Below are experts of layer 6 (counted from 0) of a mixture-of-experts language model. Rows are named router (the router's row for the expert), gate (a neuron's input weights, with its number), up (a neuron's input weights, with its number), down (a neuron's output weights, with its number) and show model dimensions 384-415. Each number is 50 + 15 x the weight over its row's rms, rounded and kept within 0 to 99.
After each expert's rows: "mostly gets" lists some tokens that are sent to it at least half of the time. This comes from a sample of Wikipedia text that the model never trained on.

# expert 1
router:35 56 50 51 63 57 41 43 53 57 30 58 42 63 41 64 36 55 51 64 37 44 58 45 64 69 41 48 15 36 63 57
gate0:47 34 52 53 45 37 59 46 25 83 65 71 66 42 38 69 39 65 54 17 53 47 75 60 57 57 82 47 51 72 42 52
up0:25 59 54 94 67 69 35 53 43 47 23 78 46 34 26 50 64 52 58 43 58 30 50 40 19 68 47 38 51 56 55 69
down0:51 71 44 61 26 46 36 38 32 53 56 56 58 43 38 60 80 76 55 23 34 56 27 59 90 60 31 26 42 47 28 49
gate1:54 53 57 46 53 83 45 32 75 79 24 85 84 71 34 30 58 61 43 19 79 28 41 28 43 65 45 59 56 47 42 43
up1:33 53 65 41 32 66 62 60 45 66 60 50 46 41 45 52 15 24 18 10 49 33 62 65 53 20 48 74 49 69 47 55
down1:91 64 70 51 61 32 60 61 47 31 42 66 23 47 51 56 61 52 52 38 44 29 73 51 46 42 47 63 43 49 67 45
gate2:57 72 79 54 52 61 28 32 39 31 37 58 72 53 55 46 35 47 49 50 61 44 74 24 37 48 42 63 32 59 29 39
up2:32 41 56 64 39 36 63 47 49 56 70 46 58 27 48 65 52 50 61 54 42 59 59 13 58 49 61 36 28 37 29 43
down2:36 54 25 39 51 33 42 58 23 63 49 52 32 33 41 40 43 28 48 32 50 66 51 48 38 39 39 28 39 79 38 45
gate3:38 74 33 59 64 67 44 59 61 66 45 67 37 81 50 21 50 54 68 45 66 23 27 25 59 68 41 54 55 60 52 53
up3:30 18 31 52 59 36 62 39 19 37 39 34 36 52 49 66 42 60 46 71 51 69 44 72 61 67 60 41 45 39 70 32
down3:50 25 50 51 76 53 64 67 66 59 67 49 50 29 82 61 45 29 23 54 40 40 27 23 42 49 67 46 48 55 56 76
gate4:60 40 25 42 42 72 32 60 74 53 77 47 36 47 44 50 40 24 37 38 88 35 56 55 38 50 56 53 78 35 50 58
up4:57 40 62 50 72 64 54 31 43 34 50 49 51 58 43 47 44 46 52 67 67 42 44 60 51 51 53 43 64 36 23 55
down4:33 63 30 45 59 46 54 39 50 61 48 54 47 33 62 51 57 59 78 38 67 18 55 33 39 24 69 46 91 57 28 52
gate5:23 52 88 33 25 56 63 58 44 49 68 45 48 53 65 70 81 48 53 43 54 45 69 67 29 43 54 63 36 45 57 47
up5:38 26 84 38 40 52 50 38 68 38 68 80 16 37 37 53 60 51 52 70 43 55 64 45 41 46 31 38 48 48 60 45
down5:33 64 65 33 55 22 38 54 59 47 65 62 35 53 62 34 48 71 53 52 41 51 78 56 88 51 39 58 46 39 71 35
gate6:50 31 73 48 40 54 69 52 85 48 40 64 62 61 30 49 48 58 54 47 35 38 31 75 69 58 47 36 23 52 16 31
up6:40 35 43 60 58 60 54 71 25 57 59 39 23 63 59 55 72 61 50 62 39 66 61 14 68 47 61 52 48 91 45 63
down6:33 33 80 35 67 48 58 49 34 38 22 34 68 35 89 74 56 78 43 39 52 38 05 66 61 38 40 54 42 32 36 33
gate7:45 53 63 74 58 52 63 67 63 59 71 62 72 64 38 79 38 51 34 28 51 33 33 18 52 17 46 43 52 55 50 70
up7:51 38 78 69 51 42 41 55 37 57 28 69 50 78 74 58 62 50 56 40 40 56 64 50 90 70 41 58 58 66 40 42
down7:33 61 62 56 44 46 40 50 62 39 28 49 62 33 65 41 40 20 23 58 54 57 20 57 20 57 21 89 31 22 47 43
mostly gets: "ra", "o", "á", "we", "ae", "che"

# expert 2
router:51 55 63 44 28 52 45 44 29 57 61 57 58 33 65 76 14 60 50 71 25 48 49 42 74 63 46 35 49 43 54 29
gate0:66 59 37 72 61 69 41 37 46 49 52 32 48 48 44 66 44 52 42 63 40 51 13 80 07 28 47 66 51 35 48 69
up0:86 50 31 33 39 53 27 55 54 85 15 65 51 61 58 35 49 35 56 81 54 57 53 40 51 41 58 59 62 46 48 35
down0:51 75 26 71 40 59 23 55 30 39 17 62 45 63 62 33 80 74 51 48 47 51 34 57 42 48 35 78 47 47 69 64
gate1:02 50 70 42 34 58 68 55 66 41 45 52 35 44 53 67 44 43 45 58 70 32 56 32 47 73 47 42 46 51 45 60
up1:43 27 62 31 28 22 81 89 82 61 40 32 60 61 35 42 31 40 48 77 60 44 32 54 34 39 51 57 63 91 46 51
down1:67 60 40 56 34 48 55 34 40 65 50 50 35 50 64 55 27 64 70 38 60 50 49 78 32 46 56 71 57 32 72 70
gate2:30 57 71 54 81 41 48 33 62 43 84 42 64 72 53 61 32 52 33 47 39 44 43 40 29 25 35 55 67 51 52 55
up2:50 63 50 58 23 54 83 58 53 44 60 61 48 39 43 77 58 20 53 67 04 39 58 39 76 74 77 35 25 58 49 54
down2:56 42 38 60 23 61 61 33 46 52 38 55 42 73 62 63 37 51 59 47 30 33 50 36 41 45 47 90 45 58 57 36
gate3:48 75 50 29 42 41 35 50 40 46 53 53 37 70 51 52 74 46 35 78 71 37 63 34 60 56 59 67 38 34 25 56
up3:28 50 35 29 33 27 66 28 18 42 34 59 66 46 46 57 66 46 40 68 51 30 59 26 34 27 27 50 72 59 45 36
down3:39 54 72 66 39 17 68 49 73 19 74 51 41 72 49 38 49 63 40 74 56 37 30 40 43 72 56 89 58 47 45 48
gate4:70 49 41 43 36 71 55 57 55 51 74 55 49 72 50 32 59 51 60 36 38 39 41 36 28 15 58 71 49 55 55 22
up4:37 36 60 17 38 46 36 36 30 32 74 65 63 48 48 46 50 48 40 61 45 58 34 42 50 59 52 50 50 39 76 66
down4:56 49 73 53 44 62 34 42 41 53 46 44 70 42 48 10 61 75 40 61 59 62 52 47 73 57 50 83 48 38 50 61
gate5:59 42 39 67 45 47 44 55 43 42 32 33 38 47 53 61 33 55 47 70 43 41 59 30 49 37 51 55 65 60 64 46
up5:78 44 49 37 33 59 59 57 60 92 38 56 56 51 57 41 51 62 40 37 47 35 85 40 58 40 42 53 45 55 20 43
down5:45 56 43 44 58 48 47 46 54 43 56 33 49 54 40 41 53 38 57 51 58 34 49 29 73 62 43 39 48 55 59 35
gate6:55 37 51 51 81 60 43 46 59 28 63 35 62 50 37 62 78 21 44 33 55 82 42 54 57 56 08 73 59 39 50 70
up6:59 44 72 59 52 65 27 59 38 45 79 50 44 26 24 45 46 62 50 42 75 63 34 44 47 48 43 37 45 53 44 66
down6:53 42 39 33 58 48 34 56 66 72 50 51 38 53 66 58 66 52 39 36 47 58 28 58 53 33 36 83 46 32 49 70
gate7:39 50 42 47 70 48 41 56 48 84 33 44 49 75 28 26 28 44 74 43 57 50 49 45 51 36 66 55 57 48 46 56
up7:54 37 56 74 55 39 39 23 34 61 55 40 50 53 46 45 48 51 52 68 29 57 40 40 44 49 74 36 56 20 47 45
down7:62 44 35 65 29 54 52 55 45 64 60 54 50 58 59 51 14 54 53 41 05 67 55 60 61 84 58 34 56 41 64 72
mostly gets: " is", " be", " are", " been", " was", " being"

# expert 3
router:20 76 70 53 54 12 47 46 48 62 54 28 52 58 48 43 51 63 61 51 28 45 37 55 47 48 39 70 65 48 67 42
gate0:76 55 61 61 38 39 54 59 28 46 65 50 56 52 01 65 56 54 28 48 48 44 73 65 48 51 43 69 68 39 73 46
up0:29 48 38 51 35 67 00 36 58 73 45 44 25 35 43 60 53 53 58 43 41 38 55 78 74 57 16 38 59 40 10 62
down0:55 61 40 60 54 22 38 49 73 50 63 41 57 68 53 24 58 26 52 35 65 35 27 33 68 10 82 29 53 64 73 48
gate1:67 64 41 67 49 53 44 50 62 64 31 20 33 47 44 74 53 55 62 33 50 57 44 42 72 43 33 50 76 53 24 79
up1:30 34 54 47 55 57 59 52 52 38 40 56 45 45 29 41 60 61 59 31 51 49 64 50 73 29 14 61 63 40 46 58
down1:53 30 43 43 53 33 52 55 48 40 48 65 59 48 32 64 53 69 37 56 63 45 72 51 41 46 80 51 59 60 31 41
gate2:23 33 43 71 65 29 86 99 40 61 30 58 37 79 30 34 55 45 38 35 69 41 54 61 39 43 40 34 57 68 62 52
up2:36 48 68 20 45 33 71 30 81 27 67 72 22 22 49 64 62 14 55 46 45 20 63 62 47 60 74 55 71 72 32 31
down2:34 57 57 61 50 45 55 55 55 56 61 32 45 74 46 34 70 70 21 43 55 61 21 51 40 16 29 47 49 70 61 68
gate3:31 44 60 29 65 51 64 54 22 74 21 67 51 38 55 65 32 54 60 42 38 27 46 18 36 55 70 39 20 64 61 44
up3:57 64 52 42 36 10 36 54 72 37 59 56 80 36 57 35 50 59 54 64 48 40 40 74 27 83 19 46 65 60 38 68
down3:66 69 74 22 33 59 53 41 58 40 56 36 27 57 47 32 65 30 35 54 59 61 49 58 42 51 17 67 27 48 55 36
gate4:44 65 67 18 63 65 69 53 68 22 31 55 74 59 60 16 41 57 55 29 40 66 61 65 59 34 54 64 56 69 60 09
up4:60 76 45 23 47 51 57 63 42 51 35 67 67 65 43 60 73 66 42 45 42 52 63 54 37 91 60 63 55 60 38 46
down4:01 49 71 55 45 75 77 45 33 65 38 88 58 55 25 68 40 56 44 33 50 56 44 54 46 42 77 77 42 31 49 55
gate5:41 32 38 05 25 50 34 44 44 58 20 49 33 65 25 31 45 75 49 52 54 41 44 41 29 46 24 63 38 32 51 27
up5:37 68 34 44 42 56 85 81 52 67 68 63 59 75 67 51 40 69 54 54 56 32 66 54 83 46 76 70 56 27 38 63
down5:39 57 42 45 34 48 41 36 90 54 41 60 50 63 41 54 56 44 57 61 60 43 43 46 26 54 53 40 77 63 56 49
gate6:35 52 82 59 48 40 42 54 34 22 83 43 30 54 37 49 57 53 63 60 44 42 52 63 74 70 44 41 52 49 73 25
up6:69 63 39 65 32 66 96 53 66 48 43 47 65 24 31 58 53 56 45 49 30 65 48 48 21 48 54 40 27 68 47 42
down6:22 54 46 64 66 62 27 41 59 31 45 69 69 54 53 58 61 48 70 58 66 83 51 41 47 61 08 54 57 42 32 71
gate7:57 68 59 61 53 49 43 53 47 80 28 26 39 61 30 44 46 53 52 35 67 41 55 18 50 67 40 43 60 40 40 35
up7:59 42 50 66 61 47 64 61 58 58 41 60 47 71 69 47 37 36 52 60 13 57 72 55 28 69 72 34 55 55 58 43
down7:43 42 68 66 65 42 45 30 39 66 48 28 42 72 42 67 40 53 26 41 61 40 24 86 49 47 67 99 79 46 48 61
mostly gets: " World", " National", " State", " such", " International", " state"

# expert 7
router:34 45 63 53 39 34 68 72 51 76 53 58 55 58 54 60 71 70 56 77 60 45 54 40 45 61 45 65 39 46 21 44
gate0:37 65 53 31 55 59 49 39 68 31 33 49 41 69 57 56 41 52 36 30 65 55 19 51 62 58 65 56 39 53 46 60
up0:83 64 28 56 64 38 74 65 34 29 32 51 62 49 60 61 49 54 47 46 33 42 79 70 28 55 64 66 57 50 52 37
down0:75 63 48 40 65 56 44 56 77 49 34 58 22 61 39 47 25 44 66 41 42 38 57 26 53 57 23 66 60 59 60 55
gate1:46 42 46 51 44 37 33 35 70 22 49 31 31 58 61 39 30 49 56 57 42 48 61 53 22 36 40 62 40 40 65 62
up1:54 47 69 32 41 43 43 48 58 83 50 24 57 30 43 53 65 30 48 60 62 38 73 53 48 43 70 47 75 41 78 56
down1:67 73 63 38 43 52 15 44 32 51 57 66 25 28 28 28 45 61 39 57 33 51 47 57 61 67 57 22 39 74 54 53
gate2:56 61 38 69 66 74 69 45 52 65 57 38 55 81 54 27 47 50 59 29 30 67 36 59 32 80 44 32 18 46 50 54
up2:37 48 37 73 12 42 68 65 80 60 53 48 19 48 45 24 53 31 37 62 37 55 53 39 70 60 60 72 55 33 48 41
down2:53 46 55 53 54 30 78 47 32 39 61 65 47 23 35 46 49 57 57 50 70 35 57 52 46 39 70 68 71 65 42 33
gate3:88 64 46 48 50 57 70 28 58 62 38 26 36 37 46 36 39 77 43 67 42 52 61 18 45 31 39 43 33 66 50 38
up3:50 41 59 69 32 63 49 54 41 44 57 56 64 52 50 48 59 63 63 46 57 20 50 56 47 53 76 57 44 66 61 38
down3:34 51 77 34 50 51 34 60 52 26 74 54 49 46 45 91 30 62 57 73 56 74 47 61 32 73 48 46 56 44 61 47
gate4:43 50 21 26 50 49 56 47 59 45 49 48 55 55 37 30 48 39 37 41 36 55 44 85 35 55 70 62 57 38 66 61
up4:62 45 45 76 57 43 40 45 73 57 53 64 57 51 56 42 51 42 34 43 62 51 39 31 49 41 35 71 38 36 58 50
down4:51 49 54 61 49 13 35 71 49 46 42 48 49 50 51 28 54 23 57 55 38 47 34 37 65 25 70 72 44 77 47 56
gate5:39 59 57 37 38 28 49 33 36 53 35 88 44 29 21 43 24 72 60 63 35 58 45 49 46 45 30 49 30 49 41 62
up5:42 50 61 45 40 34 70 44 47 81 55 40 40 54 70 38 33 46 69 51 31 56 41 55 91 35 60 39 63 41 78 38
down5:42 27 57 34 57 53 53 44 38 51 52 61 27 64 77 56 26 37 58 59 49 51 52 44 66 55 44 53 45 52 62 53
gate6:63 47 71 25 58 32 55 56 50 76 72 01 37 54 49 44 67 83 67 69 45 45 55 84 42 66 34 44 41 61 52 46
up6:57 43 62 31 33 55 37 34 61 39 68 78 44 61 51 58 43 66 45 70 63 34 15 50 43 58 45 70 46 40 50 88
down6:41 63 82 59 75 27 48 34 60 73 38 55 60 53 59 62 67 43 69 52 48 83 51 30 42 47 35 61 51 47 35 54
gate7:40 59 36 36 43 38 58 62 40 45 29 57 33 55 45 29 61 52 46 53 54 38 50 51 72 87 51 52 48 31 48 45
up7:30 39 65 43 58 65 47 32 45 63 35 46 32 46 65 54 66 50 41 29 57 75 56 33 42 42 45 58 55 23 58 53
down7:30 69 54 47 57 58 46 51 59 44 41 57 44 45 51 41 35 49 52 50 63 37 80 66 80 46 56 10 64 42 48 57
mostly gets: " con", " ar", " cont", " ex", " pro", " fl"

# expert 0
router:55 58 41 55 29 67 24 38 40 65 47 46 47 53 44 71 29 47 22 45 19 44 32 56 62 87 44 84 75 48 36 41
gate0:30 77 56 41 73 53 48 49 63 59 57 45 73 41 57 79 72 32 32 63 68 40 54 43 58 32 59 42 52 40 56 17
up0:16 69 55 39 44 43 61 40 58 59 48 63 68 07 39 33 55 42 33 46 63 09 51 49 60 52 53 51 24 57 62 33
down0:52 18 48 46 19 30 28 54 47 41 50 46 56 39 93 35 43 58 56 51 66 41 45 93 35 23 62 47 56 53 52 55
gate1:60 54 53 60 55 57 32 55 53 58 59 69 33 63 40 50 20 39 58 55 49 35 72 24 34 56 57 42 36 32 47 34
up1:62 50 47 56 73 41 58 45 24 42 53 55 33 70 48 37 60 56 66 62 45 57 29 51 29 73 36 60 34 35 47 48
down1:43 65 70 66 47 80 58 52 66 52 52 43 54 37 47 48 47 73 64 65 65 38 70 69 46 60 58 37 48 39 88 84
gate2:44 54 24 56 63 59 68 36 54 40 39 63 50 77 58 46 42 36 46 81 70 61 80 26 76 78 36 37 51 55 51 46
up2:25 52 65 30 43 36 39 48 74 49 54 53 27 76 32 78 58 26 38 20 42 48 32 50 22 33 44 36 56 40 10 42
down2:49 45 64 57 36 42 40 63 18 58 49 32 52 49 42 48 45 58 51 26 50 71 36 40 44 41 46 20 40 58 50 37
gate3:39 63 51 39 55 32 44 80 75 67 69 55 58 52 38 39 51 30 65 62 33 34 70 45 19 52 67 46 51 67 50 48
up3:32 56 43 55 30 56 51 88 67 39 63 30 28 49 23 52 91 71 24 71 77 58 26 48 61 29 51 44 42 33 45 40
down3:39 33 29 58 15 99 38 34 55 64 30 39 36 55 55 64 36 32 43 39 47 28 74 66 68 82 52 32 76 54 42 84
gate4:29 09 44 38 62 67 39 55 43 65 30 66 35 33 49 67 37 45 55 45 63 51 53 31 24 34 51 42 61 34 44 46
up4:59 34 28 41 60 45 72 45 56 47 40 51 46 59 37 39 74 13 25 50 27 37 37 56 67 50 30 56 36 51 69 52
down4:34 45 38 40 61 32 65 50 51 42 36 47 42 49 68 32 57 22 36 34 50 46 72 45 68 61 27 44 66 27 61 33
gate5:43 77 39 62 67 29 35 80 66 59 70 65 38 49 30 40 44 59 63 54 51 58 42 35 50 39 75 62 53 36 56 32
up5:44 75 38 43 34 44 32 80 63 42 37 78 59 55 22 46 39 59 44 51 47 50 02 60 65 36 33 45 78 50 47 31
down5:54 71 52 79 34 70 36 26 47 68 49 45 51 63 26 51 63 54 72 37 35 47 45 63 29 29 24 33 46 52 74 66
gate6:43 55 39 29 21 40 43 52 39 65 69 42 51 45 17 65 64 65 58 67 50 51 35 54 28 32 56 65 40 51 30 43
up6:86 56 63 36 48 63 63 74 59 46 38 29 49 69 41 39 36 32 60 62 65 33 67 68 55 39 49 47 46 44 63 50
down6:65 59 54 74 54 38 50 32 19 53 46 56 60 62 78 73 49 46 60 64 50 34 50 51 51 57 54 58 49 68 41 74
gate7:70 19 37 40 12 52 35 57 46 51 35 73 30 56 55 48 33 65 56 69 42 30 44 42 59 59 35 48 40 62 46 40
up7:53 45 53 67 33 37 53 53 72 52 51 66 22 42 40 44 34 55 45 22 33 47 35 74 84 47 63 52 56 61 42 76
down7:65 57 70 52 66 74 49 59 61 48 59 43 40 53 49 46 65 44 56 82 31 45 26 38 53 42 27 58 26 59 45 82
mostly gets: "M", "B", "I", "L", " I", "V"

# expert 6
router:25 55 48 21 44 29 57 62 73 50 47 39 48 44 32 36 62 63 49 43 42 54 33 55 19 61 43 61 74 41 51 52
gate0:27 33 50 31 57 53 35 56 22 74 41 23 38 56 55 45 49 53 58 47 48 59 28 40 42 59 62 69 37 38 38 42
up0:39 68 50 42 30 80 76 16 66 36 36 74 79 44 66 44 49 59 68 69 42 64 51 60 31 47 62 44 29 43 33 65
down0:46 67 58 65 41 59 35 58 55 59 52 44 14 26 47 58 40 58 50 49 65 49 42 36 35 37 41 40 42 58 61 73
gate1:38 55 57 31 41 59 35 49 75 35 62 65 39 64 73 52 52 56 76 43 38 50 71 27 44 53 44 31 24 40 43 45
up1:32 39 53 77 75 36 32 42 22 29 50 57 40 26 23 73 47 75 32 35 38 35 64 45 80 32 67 46 56 34 57 58
down1:21 49 47 54 63 28 47 42 62 60 29 46 36 30 20 36 52 56 58 48 82 37 56 61 79 46 62 53 28 44 57 51
gate2:47 71 55 42 61 27 76 33 69 69 59 30 39 58 50 49 33 62 63 55 46 52 54 41 55 63 29 70 31 19 50 65
up2:52 64 32 43 45 41 70 34 82 68 46 21 40 51 60 53 22 47 53 41 48 58 42 49 48 66 46 82 75 23 75 83
down2:58 54 45 35 28 45 13 69 47 33 62 65 34 59 57 71 38 38 79 47 44 47 09 54 55 52 66 66 56 70 51 42
gate3:13 45 27 33 54 46 42 47 45 43 50 44 36 68 46 84 50 35 72 36 51 43 44 48 71 59 36 41 68 85 84 52
up3:33 18 54 71 36 42 49 62 73 38 31 48 38 79 60 39 66 53 50 59 52 71 42 60 23 64 53 81 55 50 44 63
down3:46 13 40 29 91 57 48 32 69 25 20 44 48 68 60 47 41 36 43 63 53 49 41 50 56 39 51 42 52 80 35 57
gate4:66 37 36 36 58 35 56 70 55 43 35 42 43 56 55 64 30 78 39 53 46 61 58 29 48 25 58 36 43 32 45 54
up4:51 10 51 60 30 64 52 46 54 20 50 58 42 60 54 68 55 16 37 48 47 33 49 35 61 34 58 55 68 46 62 56
down4:35 65 95 39 29 38 37 55 52 39 52 39 41 48 37 63 60 35 21 55 36 35 28 82 42 61 66 69 47 57 60 38
gate5:61 75 28 44 53 63 54 26 48 39 52 35 59 74 57 45 61 52 62 67 55 68 42 64 50 64 62 54 39 14 60 34
up5:55 46 50 54 69 57 53 46 61 38 36 71 49 59 75 42 40 59 60 48 68 17 31 55 47 46 30 35 33 46 54 74
down5:56 43 58 42 53 40 52 75 50 49 39 64 45 33 59 36 44 37 49 36 42 46 23 35 55 44 19 33 33 78 46 68
gate6:51 96 40 69 67 52 36 22 52 57 54 78 19 60 45 37 44 76 64 71 49 88 57 60 49 50 58 49 59 62 54 28
up6:38 36 57 48 75 67 26 56 59 53 30 79 35 45 43 49 81 84 70 51 58 51 40 69 50 37 60 52 67 49 69 53
down6:40 41 37 45 49 56 55 58 61 40 45 31 48 62 59 67 24 55 65 32 49 27 62 46 40 67 22 54 62 57 63 83
gate7:27 84 57 37 37 25 61 57 44 80 43 48 64 43 59 29 33 32 32 36 36 66 60 40 31 62 66 42 40 37 18 53
up7:61 48 59 55 73 49 48 56 41 57 47 39 47 39 63 77 28 51 64 08 28 44 53 26 65 39 58 56 48 66 42 46
down7:46 28 41 51 57 56 53 33 64 38 38 47 68 50 32 40 55 16 40 51 35 67 44 40 55 77 24 14 64 75 59 45
mostly gets: "it", "act", "ction", "ect", "cept", "form"

# expert 5
router:58 34 29 60 78 47 39 29 46 39 50 33 31 24 32 41 41 60 44 56 42 47 69 44 53 72 72 87 45 51 79 20
gate0:37 68 37 58 42 52 40 54 92 43 45 49 60 64 49 42 51 71 60 74 60 40 24 29 40 68 41 45 72 61 23 60
up0:45 37 48 48 47 42 69 59 56 40 45 62 49 51 41 36 25 67 60 47 41 88 58 96 25 32 53 36 61 59 52 35
down0:55 11 48 57 36 43 77 77 73 40 44 71 42 80 67 81 73 45 31 16 50 48 55 29 56 48 47 35 51 51 46 60
gate1:36 62 45 61 64 46 58 75 51 42 67 34 40 51 60 22 36 22 49 50 52 70 44 43 57 22 47 58 59 58 68 42
up1:41 58 42 59 54 31 34 48 68 38 31 52 66 53 33 67 59 43 70 57 40 45 41 34 29 40 42 30 83 50 46 47
down1:62 45 53 82 45 61 60 49 52 73 45 53 35 67 46 29 71 56 88 40 63 59 29 45 62 33 39 00 55 26 68 62
gate2:53 73 61 60 59 42 55 32 41 76 44 50 38 69 61 56 18 25 70 57 52 62 44 24 33 22 46 46 30 62 74 41
up2:33 44 26 65 30 48 68 60 39 46 35 57 53 66 62 45 47 63 52 35 63 66 57 45 56 51 52 50 45 42 62 41
down2:30 27 65 47 44 51 38 32 79 26 62 75 42 55 58 37 47 73 61 40 65 54 67 56 38 56 61 41 26 52 68 25
gate3:25 48 34 49 54 59 58 36 67 29 53 33 37 62 56 78 52 37 52 58 69 37 55 82 25 52 54 49 43 03 63 33
up3:50 51 53 62 41 58 42 48 51 33 56 69 46 42 26 62 57 39 61 60 38 78 53 69 68 65 45 40 39 74 35 51
down3:42 41 58 17 33 64 63 44 66 26 61 66 43 42 30 37 60 32 46 45 67 52 32 76 33 68 51 63 55 26 22 30
gate4:58 34 26 67 39 66 27 70 66 37 50 48 48 50 56 66 51 56 46 49 54 83 41 27 73 72 27 75 77 43 54 34
up4:58 33 54 44 63 06 62 39 72 45 58 57 35 37 62 63 30 35 56 32 45 47 45 75 36 47 35 57 34 72 68 40
down4:64 30 36 45 47 42 34 62 26 75 59 35 73 41 53 53 49 73 52 56 35 71 62 19 39 56 51 52 66 41 34 70
gate5:44 36 65 57 28 58 57 18 54 21 24 49 44 98 38 38 40 77 32 52 46 27 70 48 81 43 56 51 78 39 58 56
up5:55 41 51 65 58 56 64 36 72 35 57 31 23 14 32 28 42 24 65 54 47 54 50 70 69 36 55 43 44 39 42 66
down5:50 53 58 55 49 75 43 43 44 38 40 56 55 43 54 73 62 29 35 47 48 39 39 49 34 32 63 58 55 40 43 63
gate6:59 61 90 40 76 56 71 64 58 66 30 44 58 51 57 45 73 54 44 53 41 29 51 09 64 48 74 52 45 18 65 41
up6:73 51 87 35 50 51 57 67 45 56 45 73 42 69 46 51 58 26 31 50 76 73 55 48 37 32 70 52 55 29 53 31
down6:38 60 50 58 65 54 47 55 35 50 74 99 33 44 39 54 37 56 43 38 36 50 51 68 55 42 67 60 52 66 48 57
gate7:61 39 57 58 75 48 67 51 53 40 58 45 53 51 55 54 34 56 24 41 59 36 20 50 50 25 84 57 47 31 44 39
up7:50 50 63 45 50 56 34 67 51 29 72 41 74 53 32 50 67 47 54 46 40 46 28 84 41 27 75 46 42 77 51 42
down7:51 53 21 36 46 35 53 54 42 31 58 77 46 37 55 39 53 39 44 54 32 43 66 29 50 43 64 23 49 57 51 79
mostly gets: " s", " Mc", " who", " Sch", " j", " they"

# expert 4
router:40 41 55 43 48 48 56 82 52 20 64 38 47 45 65 30 31 55 36 48 48 68 69 43 47 41 67 97 68 41 47 44
gate0:53 44 69 60 69 55 46 60 67 33 62 78 29 50 40 54 59 46 62 49 37 24 73 48 67 48 43 53 60 67 64 58
up0:45 46 30 53 41 49 33 39 48 47 34 82 46 93 73 70 25 20 41 44 61 86 57 39 30 42 45 20 36 48 30 54
down0:87 63 57 63 63 43 33 54 60 50 70 49 27 10 48 20 50 42 40 52 48 55 45 51 60 39 44 47 30 67 61 68
gate1:31 52 59 26 52 34 33 50 55 36 78 45 54 59 45 48 60 61 48 55 55 46 62 50 75 63 49 61 69 55 51 39
up1:67 64 57 33 38 56 72 35 58 67 54 58 24 75 73 49 34 67 49 41 23 38 48 42 68 31 51 35 32 56 41 36
down1:40 64 63 48 40 45 63 50 30 30 42 23 68 23 40 48 70 23 23 65 42 64 72 80 85 42 62 31 36 64 51 36
gate2:51 46 40 70 63 56 60 74 64 44 39 31 53 46 45 36 40 64 65 67 35 48 51 38 40 70 26 52 57 57 62 36
up2:28 28 40 46 75 84 46 63 48 42 36 65 74 15 61 49 56 57 45 57 51 65 37 64 39 59 47 04 56 66 38 60
down2:42 39 56 41 64 54 51 30 43 50 40 32 53 47 19 42 54 36 48 51 38 59 60 56 63 41 41 39 71 50 61 47
gate3:38 65 49 26 52 53 61 30 55 49 49 86 93 66 23 50 51 65 47 68 75 54 58 31 51 63 33 51 46 66 31 73
up3:47 50 62 47 61 72 22 84 40 41 67 51 61 39 35 33 48 64 23 58 36 29 47 61 35 32 31 72 76 67 36 69
down3:67 47 39 49 67 48 46 52 62 60 63 32 38 62 30 61 54 44 55 52 57 53 52 49 34 40 44 78 51 37 60 14
gate4:69 45 46 43 54 31 57 77 48 53 79 40 48 83 54 55 30 61 43 65 62 53 50 48 80 45 39 64 65 56 66 58
up4:42 34 33 30 43 48 47 56 61 40 71 42 56 95 60 43 44 32 60 52 49 47 58 48 60 26 70 46 48 54 50 62
down4:62 40 41 51 30 74 45 48 34 71 30 58 47 17 32 43 24 70 54 46 54 42 43 30 46 29 22 39 50 48 42 61
gate5:54 78 45 32 70 73 61 51 71 61 70 41 35 70 52 66 67 35 45 56 60 58 53 44 38 58 43 45 59 56 64 47
up5:46 48 31 44 61 43 66 66 64 74 77 49 32 55 39 71 36 74 49 50 56 44 55 52 35 49 44 53 60 44 40 70
down5:76 24 80 71 33 49 48 42 53 45 54 55 48 54 57 55 56 55 45 52 57 78 43 48 48 27 38 55 36 60 59 54
gate6:50 35 39 49 54 52 46 48 42 49 58 60 43 50 51 56 56 45 36 53 42 46 47 57 35 31 60 63 43 62 27 43
up6:53 66 59 51 39 55 56 29 41 35 29 44 34 41 51 52 71 55 68 41 69 35 70 64 65 38 71 62 42 40 48 31
down6:38 54 60 48 41 58 30 57 46 72 36 17 39 53 41 69 20 88 49 35 45 34 66 54 83 59 50 38 51 37 68 55
gate7:39 64 44 29 80 61 64 23 17 36 73 44 48 47 16 39 60 39 33 68 52 31 50 38 64 57 46 55 36 64 63 62
up7:58 29 33 49 68 73 57 65 64 51 38 36 65 64 35 69 39 55 40 60 13 18 73 20 59 48 43 45 50 49 60 47
down7:79 49 47 15 50 54 45 54 61 46 36 37 40 42 66 44 55 44 56 50 45 79 50 59 62 44 35 66 62 66 41 54
mostly gets: "%", " $", " −", "–", "°N", " +"